Weights of a small mixture-of-experts language model, trained from scratch on English Wikipedia.
Size: 9 layers, width 160.
Below are experts of layer 6 (counted from 0) of a mixture-of-experts language model. Rows are named gate (a neuron's input weights, with its number), up (a neuron's input weights, with its number) and show model dimensions 0-79. Each number is 128 + 32 x the weight over its row's rms, rounded and kept within 0 to 255. Numbers have three digits each.
Before each expert's rows: "comes after" lists some tokens at least twice as common just before its tokens as in all text; "gets" lists some tokens that make up at least twice as much of what it gets as of all text. This comes from a sample of Wikipedia text that the model never trained on. Tokens count by the router's weight.

# expert 21
comes after: " ", ".", ",", " (", "°", ":"
gets: "0", "00", "5", "8", "10", "7"
gate0:137175133087115162133135128079157094134133173150184148139152140077153106118144132076140127158125111109117198101037146087102189179121154157152111191081132150066113152128128175134119130065153188088135120069078082129150095144093058144162129165
up0:109127115138147115136065159049119196126105132072169155149110136145111145156124130115151112066152158146124151138102140126126149154129071114176077085132125091145093082133104103132113093124119168076185119133171179150204096160151116132120122154
gate1:149141130182085166123115164119050099161155121082121114090146109083182081107139057108139088166151148123143157111136171133157089134140100201034159136079090121116139197171123130097105133184137106079116108098112075171125054146079188081171118159
up1:138168125059135115177147099147133213156141090147115127102137129133040163140159178111150148153098131136122101171113083132149138058115193083144134118152123105131092104077135141128172107083128149132172111178106167115121182104179092150117152092
gate2:140081129102093110141099132143119153143150137083117164081179098149106137054117121211058173123120149119172102141150079117147082158118172188161065163129086096083131109076120077158137140149148092091118139141116118166137086116186124065148114191
up2:127174120193176141116147131117122105078096113177101150123114167172164099162102183061204072127078080139121066161147094112085077067110126079101107098154127109192104159173178135137090069121137150157118097133109142095099120113090138166113132095
gate3:167137131076030146078074157124118109101155149142155086133167135075148178124128162126144084143091159178152103145147107119098107122162148136126115119103156119141060111089148158081119151088105166172138199161120135127170133139163058120117136094
up3:167134108142168150178086075141126178139100113161093105194138125163082076115101119129090149157133162116129175079113128145126105114042113088115144130107108166136122176095112129153196099160167141087127096130149158181123143111145134121167166120
gate4:123137133171092099135097107102154082126136141158086149091158106155047102136076139134159097161149156145159164146114147134103092139158087195075154141158128088141155149117171158125093155156109103121112095120120137140099182058169127133166143121
up4:129163082100114168124104150091164091115213136194106095171175148185077153128092157112156098116094166214165167145171128116151120134122091168154136147106175082092131121099148162100185105196162152101123064135115115119138151104097134106189131136
gate5:166120088091084145132106137123137196104145143099127130095149106211110120179111118180059150094116098104137083138142154110118194177200145077141181118105129155069142078164091161134143123110127117145103083132144154130126122098102116102121113099
up5:154155160128121205121155185122149142148141117130109137103182141107132136065164126134192151130131119150131096109171096122145107057073133125168079110126117014166166128055147073162117108119096093127129152133133070137083155107105131124136144083
gate6:150163171068021087112134098130136160151108116152182078132125103125099169125136152112202173116079111075174114105149071152139101085163136207120149140110141174113201083116105156082090118079160138085108094116068181197141121116148152090124114132
up6:175101123136115111134173159099138113133113150105126145111121148099105135123172164143155144101132180102150131142098136138176123068159172149136132149138159213123193095178102133096098161089182177138108130095152126120183191155128157122169148102
gate7:150093104152130153062180123095078132111076167120170123158134140120156150189159105150196146148125206149099129115132108105160099118130104146105122040068123130173080108169149142100165161133114155140118141077153154193122148169202108147186116151
up7:162170086153104158153158113122138174151171126101215136082187091161107078106107070113135141133103134134118087146114140116065162147120183163112118148164110161131098105118096182115099115096090118125130153109167103119182117118098138119138133085
gate8:181161143091127059175145093086085172116131222115171102108126166138134145168111126162112125071094136177139154067120138120114142119134102175138095170089076118119075113103162083132093122140134132113125156066113148174114171169184134163095086171
up8:161086146088223172159130116108104148080119167110089117132152146122098099118117156133023102150131122149133091199130105154089101160152163156127144139117152144116096126149141157122132144186100090145109131063096153139088156101115182085116181085

# expert 38
comes after: "20", "19", "18", " ", "–", "17"
gets: "24", "11", "14", "13", "23", "16"
gate0:124159091097132109175153159122112114181177172172087125097105105120095127132095156181152129154105102158154102096108144154120105118133138140153152138105126129108168153152098078071182213173149135136105214162113190141146099127192128183138098129
up0:143205127144109131124142042177137109117120139148138129137152114094155079069128100077172097136126092104144153133150113166063112119123088151135112147180150111092182105142123136203109178019121152125141101104129117116090124094178101118128137071
gate1:109137151102111165129137134091104183082125073064134194126109139206182137136100127141151119108134106089164106120141108112141087157133045090130128104144115097169098167118143129083062095095142104189112126130086155111078055110113157130161097156
up1:176085168133131131120151217094062163092167099130124163158106194205174090132139153145109122103175098108152120127162179102112144138106083172151144117128124112118107169185138123100089070144169112167110130100108146103109076127111128145186116181
gate2:115108152165120199154102182153185113079153151123141134101076099117135101161091133141147125126151163167087121132125078136152158099061110112110140087078121102129142075195122125081153126128154132127164081094095133088121127072105143183123086096
up2:140145157134104112168114109074104173138101098098127121080121092103128155190099107159115143210123099134099171130149088158138132100117117183141103139136149181114157083096105158129089123108179167054193137120135156127082158156155171205162103090
gate3:154154112116091119077159170083155169043154113146180177107125106121142208127116130184185143119113102124106130122150099146160126102182057186124145142081125113125127170106101148122151160120128172092085110120150177136072117138115098113160148140
up3:189100113084131113138121150140101126087192127186123122104199162113143164116206099125123124183057094073070104161115141097153093143125069141195142132135191143122161125094114079087103112143145155108113150147134106161123153170116148090128119127
gate4:086121131160145110126116133153082102179111136150147142153116052148103135127078149105120132157106162129162152106165094133091159107206077109080052119101140077100132164166103100130129125145111128083095092168104143116177074135107158119122133164
up4:178131115160114161123182115103083164126121139140149089101149150150150111162205080106124062071157136138136101122110192141183070192071148142159150199174076147105121140103183152094111100175113121132137096085107126143134133093169125132119132086
gate5:089148201158136080176110149054135177127117138120157137152138157121184109170127071134120178110108120099096119110199070141135144120104138125115073113106115171125191158141150106129089159064140135156126148161076101144139088137108165133108135052
up5:081051108096100127128138133126102100165174155098131083133135119137147120080147157083030099113169077115117130099119104113158173155173091151155118125125139153100106124128159115204159137156155065081122137140119142122099149125146167145160122076
gate6:139178124087071128144125046132135095084089162188144146117146133155140147084125149186105124089114138092149147168118117140098093183096129123110087176115005169100143110093171117121189193101159177106120149105090076135122142131097100168103161058
up6:194135175160109085087150210095119159153176077079133133098112148146112118109134158091111116132106110131208085123167187154190117082169139155122099133122149099181144135151110094081137113139133113157154075085151122102113113183059146103098092127
gate7:087089117233126147142170180107090130106131170175115132106101123131139126138164160199144129096148100157147142080151112094116124102123122160106125158145155152104111146166102151111091084141133111151106109163152101136111115115153162127146164221
up7:130149142074110126084190098116125095114161130152185126128141163128091117128131110133074137085108099108168156138178200117101137095157132129108132159095104131155151157096148185127178131105115100129157115085090150054040102132102132104149070135
gate8:106139131134144125117178104093102151091094121143185113169079150187109122101140169125110140174183129111098203141098094103122130159109121144153098142153161121088145094106160147124140103147128110141087121099177084162123156142099118102171126126
up8:100116145144108091095090131134179131122175058094108108144076060118141138139103181085193135094123138087136108108172085075161148136137113097117168080134098155150069130119123112110146113167160117107086063118115157058159113113157195122116112114

# expert 51
comes after: " is", " as", " with", " was", " in", " of"
gets: " a", " A", " an", " E", " O", " U"
gate0:093171113095083148115123133106109155121106149147155105084151141169136132167068142128143152098147132130157116102160121096119166077061134149133047128110139177134137105118116142150057157125125107158157142077123172135208037148094174106134091161
up0:048150115151096133119157095088078120118105096077075161059146137130098085127116118063138171095105116177122176098151173159173114122109151135155110089053168090158125097093156121122122100085106160107169135139083107156095083180097232109119119131
gate1:146114120182133131108139138138086184076171121123125131101185177068118116127097078151121108158159120166094168135170131143137130108145122104104044132069178063114063145188081125150129174190062140125089103131072094101114127156113128093089080102
up1:161105134169071110143138130103126147173075065131147101041124175104168118115106128137124166077155152160103158167110069089117165117138187137096132154105122108120123119136167094151111120136090139095110134089088117080132129143095131102084190144
gate2:110113144091118133156202152116095116094105115121113180108152128135087117212182150123141117134121132183165160131149113172121116162176130131109148080092152185138152142159185086148192112116096137093098150176104151137124117157149075066167136194
up2:138130148103110135136172166128142121132120133131163118123162099119221094088071127130131129145087110093097058128092179077120154113166122135079127175092179173138097149119147093165110159151159200174130116148126168113175087130157156143115088139
gate3:149180103109123060188081111140141152092147167113097072156134131104040138167138134119088146098128140132156180151122029058161113136089129159111098162117143128186154179070139063169149083119156189164124133113099125183155130131145148115172189151
up3:113102088117062132143117152094152176101171169129185128144099124108142135176121169097076097140166152144127219087130112105131201074113080153106136162120092166130071078145140105123152164140143106181084146128155114132140147121123158151215180151
gate4:186102136142092121196111126118103105102155126114100165105190124086121166116124107100098178113157064177095167095143119119177178128108116126121136163110172101180147097147070107088133122166156160135150091129144108098078156160149164097158082145
up4:100088137058162136179103118125075137136088136132060167112169077122091143081072155169093164179130076196120165168127103139154133149083133146104084097052125122054124181137150123104089158087090084178107086126107081098117131070139126111132088196
gate5:180045104123199152144101105084154155156197133120186118084087137154125147069139126138149132112121129155107135058130181141149124133175085107130098084163170105153155119127121118134111071133116166102146084117125149100149119121117120160119110095
up5:134173161137078076099143126145122107129126133198161118092178136154138139152108137112163090099161099178138160163090128084073114141094172138104134113168100167135079116126105122088184073147116115157143165152122123135116113145135127137162068136
gate6:082133117151156148099068069164161112119164138111190158118137117147137148169112100116171125111167112136226184148167120110129090149111126160173172098147084080105095126171140107142151151097133110144147118143119131184172140143151095113161185145
up6:147097117148095182147170103176107156091102089140088120074124145128115118137123135069154143181115158180105122091148158113122115158188158075071126128099133203067148124126120109091125119139116159155151167115120134069099146033108084147090144114
gate7:169142151134178134098136106110157080070163096182185159085196141120060144172112052099168109148165135113078170083132142114129072152113116077112113097127130093156094098132127118170103111161163191103149122139112141157137105186154132120140141164
up7:132108145104156125088181168099160054116114102174151155116146128200079107149131102147129096140170144140113152178152124100167141157086155093101143123173104109164118135112109133186087129111115155108156167187165142092137148151163154164112115105
gate8:091129144132139144116104091058177152118127104112130163119125151129133201155078147125111105140162153112148114137099116179116127095104160165195097091134157127143099172094126040121139150134140112156126064145106173128139140095180141119112151195
up8:104114104163126103148172174182098103211078113133131128152101120134166093153166150211121118146102090081116145116111137112150076191094139123076146164129099157078106107099153105090110104086093151099133142065153110083160144180109121156119132126

# expert 39
comes after: " |", " the", ":", "-", " of", " and"
gets: " M", " B", " C", " S", " R", " D"
gate0:116149117134159136107165116062114171115158125170165097103142170144145109115121150151127108117223144150153139121128130119160126184133124086080138166112124117081153113161094099166129096113163101154106140137097064112142145129080125014171043175
up0:180130101126139106140096160165145111099089194128091059186141180159145149111142103136148145141121124136114155186118113075092172199118134115169127106091184091182112103170113076114137127138065155121147143080166085161127057127150163162175185146
gate1:116124111150113191105149119116078127078161130157090130135121156100135128086126137143140160163157128064110140119139093214157159047098073148123127177122119151148112126193176126125112182114171130106106126145156111127101098066114187116183091149
up1:144094156102111141153120108159146086076126117131150139138139107101180142127134119127127131156140091153085080129063187092132051108091089211172158133133138131057111134152126130117126135153166149116104093120080119089138177124090129174123158117
gate2:114148118093122103111077135053095165128103100134075162150084124109176145186149143183101128132097130139121173087111085134180066181123136210177114095151098136110140168128103110092097130112081083141129124107150063066129085046143146190105134082
up2:045114146147119147132136092088134156128092145079110128178173085127137093191103119097131099108130154116124152196122141151077115108106142092137131102132092128159103142096147162093152122119133139097140119123188122081125143150147075255144094098
gate3:091115103113092157121140158152097149075161150098112123142135113137158207148079125103154140138070090145141132150110132133144116113144126100146110087074144168112116164172091144117147104111133122127129065153125144117104102092110094109196148139
up3:178117161074090138102104133134176093109072122126114114094165142133163153077115160137149040168097149134149093115087141094132105144138143095120180108098090115195174154132133107075160150164108154094098129100128098124142097102107151164145141109
gate4:120118127160159160144148102120083155121163161160124233163128156201121152155126159106153061116098111155150086153181052151125121115062105129101131122202146151138091095146102061201137130123158141135196146145166079196078153097118142149100110077
up4:094115086100153142062052145090149114128176082107125142184161137070131155123095122119144136155148096139125131165091154152163146131081164135100099138080146106168157169053109174070151142140129123198139118109063082138128078169153103101132126105
gate5:113134097111140131167092127141141138152092140164125152096098076167121146088150087139119125124120127057130176105147150131103051079087090137169120144161109066164115117121090099112055164156073079099112072101193130148110155137147093075120124124
up5:149103175087112089125120113163120172107148073082117199164132161142117091088103179146181162110212130136094124109128189141100167129140138143104123119169077181142106135173125097138128154086164074128102144129078154087154148124090108187126133129
gate6:173128097143086159095119119124139186106130129128139131191120145128163160144177162162140129116111079123151105120094043129142128118140180148116137158129185118125215093130083132123199128130097170158096147139062120132202165152147190161179165113
up6:172154086101176056134141145106123105180110147150137100080129095156144202143126132074111177153048094102080113122150155165084095084161195110174179093126105150106159139106068062111135127091157089115106058134106152101148172073138121113145188160
gate7:149161137186128091122177131203165143048154116136179148184090152140108170136077149101177129132172137097162133143177141151111074090092103172144111134139155160159104116139123085147044183179133149159061115116119137139152137105102109081103142157
up7:102136164151151158103153085214095102143127118129108102182114125159120152136133108120170127133116121065110111200054149176084137130121153092122103082082106093151171163173088134139240175146133082106154132077113085084088163138172118120122134156
gate8:100077080121126117162069137126167155174120148151113196135087113094087152118058148134149100100169160214178099173122087144092084160139085152107115160158143171156148144049126094151078112143154163048124150142125136129087140137105153199143155136
up8:112095149134116093103072182119068115169116122140092194122152156080124109165197112185121169153166089158108130130105115126138112105122165107087146106156127115162134115105083105083074110148174158137151231155094086102115149141186135127084179150

# expert 19
comes after: " ", " (", "–", "|", " on", " January"
gets: "20", " ", " on", "–", "19", "/"
gate0:169109156185053121145113088199071048150143127122066105208144089162095110138129086118086138137149162158103184132152088125109143088167073147102128131153147149114122099186156063127121174089150169089172081149112117123109132092112174157125129162
up0:142158113164106080131100127095069164151110156169087112133134124091151162136136151126121165156136118198166169118131128169108119082123098067130150157164155132169190140130094123173163104108136095131202117070068106127161121097143161134114168179
gate1:113122060149044140078088176163199154158153091120133105159157125191200163152116126094112069108103128072087121168135150112140115146160086130143159130127096116126147147140131175128096153110107113087151116123143195167096150182148123135083095180
up1:154141149089157065105153110089182060074129105131145135151147135157130137156157093139107174124121125146135178153182120163108125146099123123153105155175128224120140169106101136103085101108102132052163118145183116156105143167137087118099050186
gate2:081152143105123126122126128084163145130148141125128157138136114139117132166117140163146120162130132155109114197168114108178095191123165110118170105130151071120159201187078158144072171161186149191085079127108093127116136106144114144162137143
up2:124117135024091132111137143081116047108127108144105090122086092109161164129060129147146118093141142096140145143119136168123144115139064162104157111118144121101127115096205139131137151103110126164193162126137179073127165205086085094123175132
gate3:235123221104104068099148164089129098070135125160138080116101118139104137151112124125111149102121117104138171085118164100132169140152161172167160157146157148207150197092105110131155129176101133120092063101122099139131107064134125144169112154
up3:098181132167175184127182172160112154149149157165076108196095133072165191086051131151149163161123101182145158168093126158117086153147153090151142127121143095143104100100164154131091051160079143089111075098129149154183046167129144116151097151
gate4:086101149118134108100114182108083196079140101114171130141156089113111144093195140109176105167088095165049052131146130160177091092154134140191192135133091166127140094135161054046149086090154143130161123166178160145161140109144096146149097176
up4:161136087110126077182161138147129074112153121150080111154121215154076158085118142138145136096134112100172160116087071167104071173175184107129117151185154105108134162099101150129063163138082089124147104079120122163094129123075165139182144120
gate5:075160130123126221178111114135155134143140134099115175075153110117138116119141167125109120107167119106108103111156148133105096149125093160132166141142136070108156073106097094148238099151114113129184141092166079155136146115094133054121082166
up5:120114162118145159136159110163155096117168120079084140072131138108093151111149190133146091180088194153116120096170187181161128124119108138124145166127136102158216123144159129058140079155175082125110188038113173086156095097118109121120097113
gate6:181143148122104105135079112111097157124125156091127142123124181186111188077182112118149156123100114142089086187158130106121097153084126120118125113103160086089129124149220144140078139133147169128086119116114083100091131137071091123135107080
up6:151091153132191094127070204120160133085149094112138120128153142088121152096125093134131158218081076053063132125189124125099164171093123093150088144140128128077161147130156120112141159114149121140074077090135120126114170125123166087169092111
gate7:127148135102120085158086141089128124144143141121233126058127143152085110153160116128142163106194163138100166111169071163115138095131113165135102021100138132163112155101120187200121139168170112135124143118141106170110062122109120103193152082
up7:086163105188140092137131095141101098097163135157151167148163136139147162098168113170081091093106086134150139110116184111162163102111081141119167151083157166140175119193072125118061154174116148100120140125189068154164156109129119145163125156
gate8:168175138140116101116092178150072163118167159137095180068099155154108146167160106078119106105098155153125100198144167159157096112166068074084122127144158084145102136167109123168160133163070114099106103133124137148123147124114170112177150116
up8:116160156105086143162090077145125156130109109180115111172137135158128235119104167111133073152103107131116088148118135145078126130110088072092118100135134127151190126129131104108126166098064156057058146067121110115098126109097085134104119137

# expert 49
comes after: " ", " |", "–", ".", " −", " +"
gets: "0", "1", " ", "3", "2", "4"
gate0:160105114133193187165123154133121131079186161119141107128103118118154135116049130125149159098188058127170171106096081103076113131130091138085109079053175058139158156123106108092139155087113099138165089054137104170098082124149129124168149141
up0:082168185118092171119107109128074103105124121079170096094118125175106095155121107127157163117114139131203149148132121173195161155105119109103162168093140112140083088094136171149079074145136082112157127153188135156102077150181157145162108132
gate1:132085077156098151135118152161201212023087153090101127143140156115086179176158107064124100165127108151117131135083136150133076184139132156156132203171157125140149121151163170132114133122122132097132140109109105087109128094164191097163094119
up1:140101098144083096134101127221184170083133178175099141142152175138098140162157099096152163124129054121093120106170161113126063072131125103145090126150152131118113144154186146115085123119142118147132132134157092116156113167129133115149130120
gate2:122156097131163142159113158093167084072152172136136076133140129105167093203169158121156180138116097104155084159169127136084163123124143087155128139144144129155127108124104153186098152159142157128179115138157121126114153126105123104133109176
up2:185124107084080137142128115180091137111166104132147143170105130054101141132096104107137118204126112131066149112096140109129160094086105119138148125154159194098170143141104147121131113113093121137134118159145165175114037136091139165087139084
gate3:128126150117119159155080092104182113157131135141133152093150118080152122133097177155170128109138123127138094146144126125113111162151102158191102214165201096166133116149134179124162169095153137119126149184100149151142185125164082057120152085
up3:152160139137112178129152110134161167140149188172135145202122168056116046114165142096185100183151133153128207155110136109122090108065147156125144112120161167119096080131168135158123186125156149158135114067132114136132141152148118141108082128
gate4:154122104099083111148140057100149124139110146153097150096104126129136198106125154184116139103089143101144119135096120164106086117119111096125143168129120152126115160139144112112052146089105052104128141127054130111161125112153103113113145144
up4:139144161122137087083155180153148121172160213151117179140166155129093187128133122093166129128118111166167179104113154107147157093137145110106154036151081110094123135186108093135129102074124158174122070101103143128157081060053139136110144128
gate5:128198075132099092162137157106157146123160096144027127123103128133109131109167122141096126168190097079123127200160133128120105124182121162089060134143165119114102136148109123108126077108111097111120159077133186134147157105136125126163083131
up5:126107101132199164106113161116132187112121131187084112096107142145092118170112125135113118154173109091114048193122109100161148166128160156085164103182117069081116166163095108100106116159140093184122090132148155120117090080153120165115085150
gate6:219059114115162026140110119151137231113176151086160158099143137142155138109103195131193138081074130137121070109103133151124112124124120221076151127125138140122127138112120163105124108167106168113125101093128104125065148132135173122162105121
up6:139111127103153134103082141129118185095143085095151120093130099096082150142124146098112151108154148169093112138127131088106104141206103138133067121111109123076078157126166090164113061188124130076162185123106110172109130135169109184141112122
gate7:113177160137081115165105148095181143113144147150008150069148089099149114071141105127127122141120131151101117158112116158143087119125119159132110095120185085143169167113135088148119099097084123104158136099140208164113050124122116108127135156
up7:147089104099068159130106082069159125175190208116101148163102129115120124105174080128143219126134154109097119149150143149113171113145134171108087167107140137158132110161160151131167117107118161151168121122103136173162134120128124172163141163
gate8:142102089132106140106131118159095179122124165098111093177134123096146136144103163111107112113117111115099129135140178107122025110166118104097111118135114089143111126143176150097125102158083128095082166081053135145125140099100116153112120147
up8:167133139146126116139153089102144116119133173099152136117032155097124105094127198129058120168160095157094175110150141143113165095129135100130123118115146111084140173116131128200102110149093122127068146082171128159154146135108153100167137136

# expert 53
comes after: " (", " \"", "==", "\n\n", ".\n\n", "==="
gets: " W", "M", "w", "B", " V", " w"
gate0:205173128147173111119128149163110084208172091125136064108149145088072175147150111141138076176131095159168093104133125220157105087089073134135153156135177114084176099144123102087126107126159123171124096128085158148147058169100138104131096105
up0:143151188133068168131132152183131094195132122135175121084104165144080118135136098160129135124122099160187125120178091081149113119092142150141079127145152157127135106166167115124113169114132174125169074117110196177102162129140138159120179190
gate1:160087134068105055083133155142105096099120118176096141065136179131149107166109159112116189149062103144124120074046134130139121122083113164105108134141108095082093117105134135090114167146156175141054099118140133079091130143151140173104128095
up1:121139112138112119146206110127161126076141077120126109129159136137102114117163116090163086070081176125114106116127139144139114113115131140164111109091011160185088123106161149066081184164121165136074135113169066151074146104149129144084140130
gate2:166076100104015166131157103087125096136153160157144121115164088206132192077149150141136135164085174114112125140140117124104108088136059119165123099102121086132164154133133079088149147096089123154101067184112156100103100167138128110155163121
up2:118154089134130100130133153072150137126149162103137135096172175146116104213198074059167145157097091096069089159156153134097142137165171145104179146147116129120167110088154105171161110087127153132145071130136145115073095131133097152155123102
gate3:138114168146107114160141143066196147083190122107177120166132130149137165095117075104111112143102152108113120123078158153192118159149144118104194142113118143125142141153096129098143148156124128140120184200114120161124102144088165118050105101
up3:163174133083143069162137143111148146154158087117156081147122173101172092131157100108137125144115159120086064171084165103176096146126151078111131087091130101044114080177148099065146134153127174112127079133130150106186121159092082184147147135
gate4:104058149125188162155114093090174115074142124144174096149156138097090134113127100134090178184090173139152181118085149161154120116150113144110123138179133084106093128171107102124160156120140148159154138114181167162127084124077159058080149110
up4:098142146098104154191094115157177160073120156204116124157140125147187136170128171161102161176125172130135158121098128132145106062099080124069159026102172091140106177132119090109169152175161119144146160090134165117162107149097206132133111078
gate5:178080165183105109091075152138106151087182130184136122134222134117146096138122106097141092091137097118139138118126095151188149135175102100094141126092158108146146088180104125117074113097183095095122130079166191158099120086038159144134112143
up5:113127109065135127113121129114127171204091159091129098107129121137067122106104129167165108115119144194134132142085178158142130105069178153177120154133062165161145162084152110154137141121112148106099101164126087118148112139166086049072180148
gate6:140139131105133129196112153170128101134117144201145174138157134109110135164140110101061077100140142130122086119156159123114064100097151168200125136107102147086065119141099071102130125093138122113120092142059046101122136115086124095110082136
up6:107110168112169131165075178161124130113138088165107127152186116141070149172175112185104188103114155104140138173148099051077123092132122174200133087125142120006130126148086133091135115093130137109092143118067158074151121130146093149091153171
gate7:153118147135194112115115173100121171138113175205146158088129120147095170110166098170121126094128129103137081154134163132137122165177161091091111132085098120148133086133119103143135131191181132089114208115126130121087080184139106107178121184
up7:116135138175158107087044181097143114074153155122121123145145073189113142122083076130164156105158104106129145107113148124151107154129112107142116087099141102112118108098106117168093177112185166108083180152088090105158076186122113154160143107
gate8:153151108118126083152137141061139120158167081113098139164112131158113093154110103098117104103119146069142122144102096124162126118129136153130164128116061093143151106119113107133175136125147203103132144124126198182082191144176109139080089138
up8:079091179105111172095075148119123156134084163119099129165110078089126093075141168131121170090171106121128138094093162129078124108113186139109076138115134186078107124136143111162085135083161129147129140092087075114076150179140128090092140158

# expert 50
comes after: " of", " in", ".", " to", " for", " on"
gets: " the", " The", "'s", " his", "The", " its"
gate0:151145132153192157101117060179170099135119059120056148125153083162182143171122169093103107190127157162106106066202103106168152115112097155103114114127081109120109128131148114199107145142122103136078097154160170107160116109158108089137170110
up0:124122131066185178140120098057156108134095144071141149078046159107115162108159210109119125106129198179103155167132123101133127119194184109098081125179104134138142103135122106099087089134115119109095097121156141138134177147143147066191088161
gate1:155138124175135112149165155180133083096121106075082154159174130122166142119118106125192201085122113131187060112156150136086137099070138096185185129146132169110153117130090117142120116093110133085099081072098128176140127094089107045170122167
up1:161091156114131147148150144122136124068115079108068137173142157155149119156128118119138129098117088175118132084148060125095181076089088129148162150157136161116136139128156212124158156113134092105129070106016158147129122054121129108118119145
gate2:075088189104120120148110120108172087141083138170133112091132120128144095127058115067167153113150107094144176129154139201078109096084140148087083097120140125143121127127117118075135128184185130141093113188124113114142138127085121076164080184
up2:171218150150147180189139103114133151163157163110203165139158062104045130165085141080137134072117138156180128143143123138156172158063158116103115152133147098114113116139154172121105135144122118059149112048118167154116101155095128150108154094
gate3:107103192112156099159146155129132152067190110170205112145110177186163149182133115137083174083104106197115142102089138121163107124184133149109115101076090110145099122159114176125084111115156116142140102178121160140189138142112085139119097150
up3:149119102086193096114179079163108150152107106072179104166106174117155103120101135142093160096146096149176181108102149134142074155043121159161092129122123147124133091107126135103110097113115128036156115111116158142147156161110056161053044147
gate4:126124122129123156131135111134162189159085184142089145101106138103145107139139126183160153090134128174123127124111052122106086147126116141176129157121172120178195150128087113129123160133104171120132143138148098164136086080150126131189135094
up4:051099172096128118091163144079214095123115113164117092128124124135074098189149133135167044114127154088131146132172093177093154087118130152164106142147147103137154119115070183107167122115070069219136151111143169134138136100166126095183114118
gate5:103109164168108096150095089108139078186076108126104122147166121129116154095124163136164176081092086148107138178099098134141146105097116212147203108140078108075170145080085138150079143029094115155109173064114145123083103113135135141171122143
up5:067173200087100107124127125098131183142113057165199113074167143099075114127154147116121094124182099116155112127166120102097125089137107085069139142168080119113129126121054136156164138143139137145092149138161178135080170106119188091162156197
gate6:181095148135039126127161132136133121174121151146140098144129121127107132123167118176164106138117180117178138089147130145048114156164136140185148187141135140134165122188141111143182176133140116172096109143128194063122103078099125134111185216
up6:128172098137169107047126144116142135142118125099099135116160118114152131116181142130128123106113122222139139108165112118125125101111123143063121108130157095091115125061187126086108141131091141080132109074105082155181044151119155116105083084
gate7:065220129131145116112157079158144131120143161186142143123107083174120106040126102120118143119138121030146148126153123169180156101101158147154129159066147109121139129071140172152094089133115148154151116121109177194146166122131141173091125097
up7:146164134117155096106096152074142161101125148188102127079151130138122125130143071229149102122057120053108169133200163170184164172086089120128108129129107160115157165099076159126127128112102203099113159148141147087098119077140116121112208189
gate8:140123117085154135122091105134137109140138131081076114157068139130183175078129208100098165091107140170099145145134151116140099141084131155212129146121122133145132163140139126152158075149154136121126118078129130095104064085105176147168129131
up8:183158137112153150128144105096074080112148085116082121159084088107143123108105176083101167123127125111104144154139106129100109148167146109164084093094152137138099069094102129029181104141144099096121078130147155101139071073114149126154135107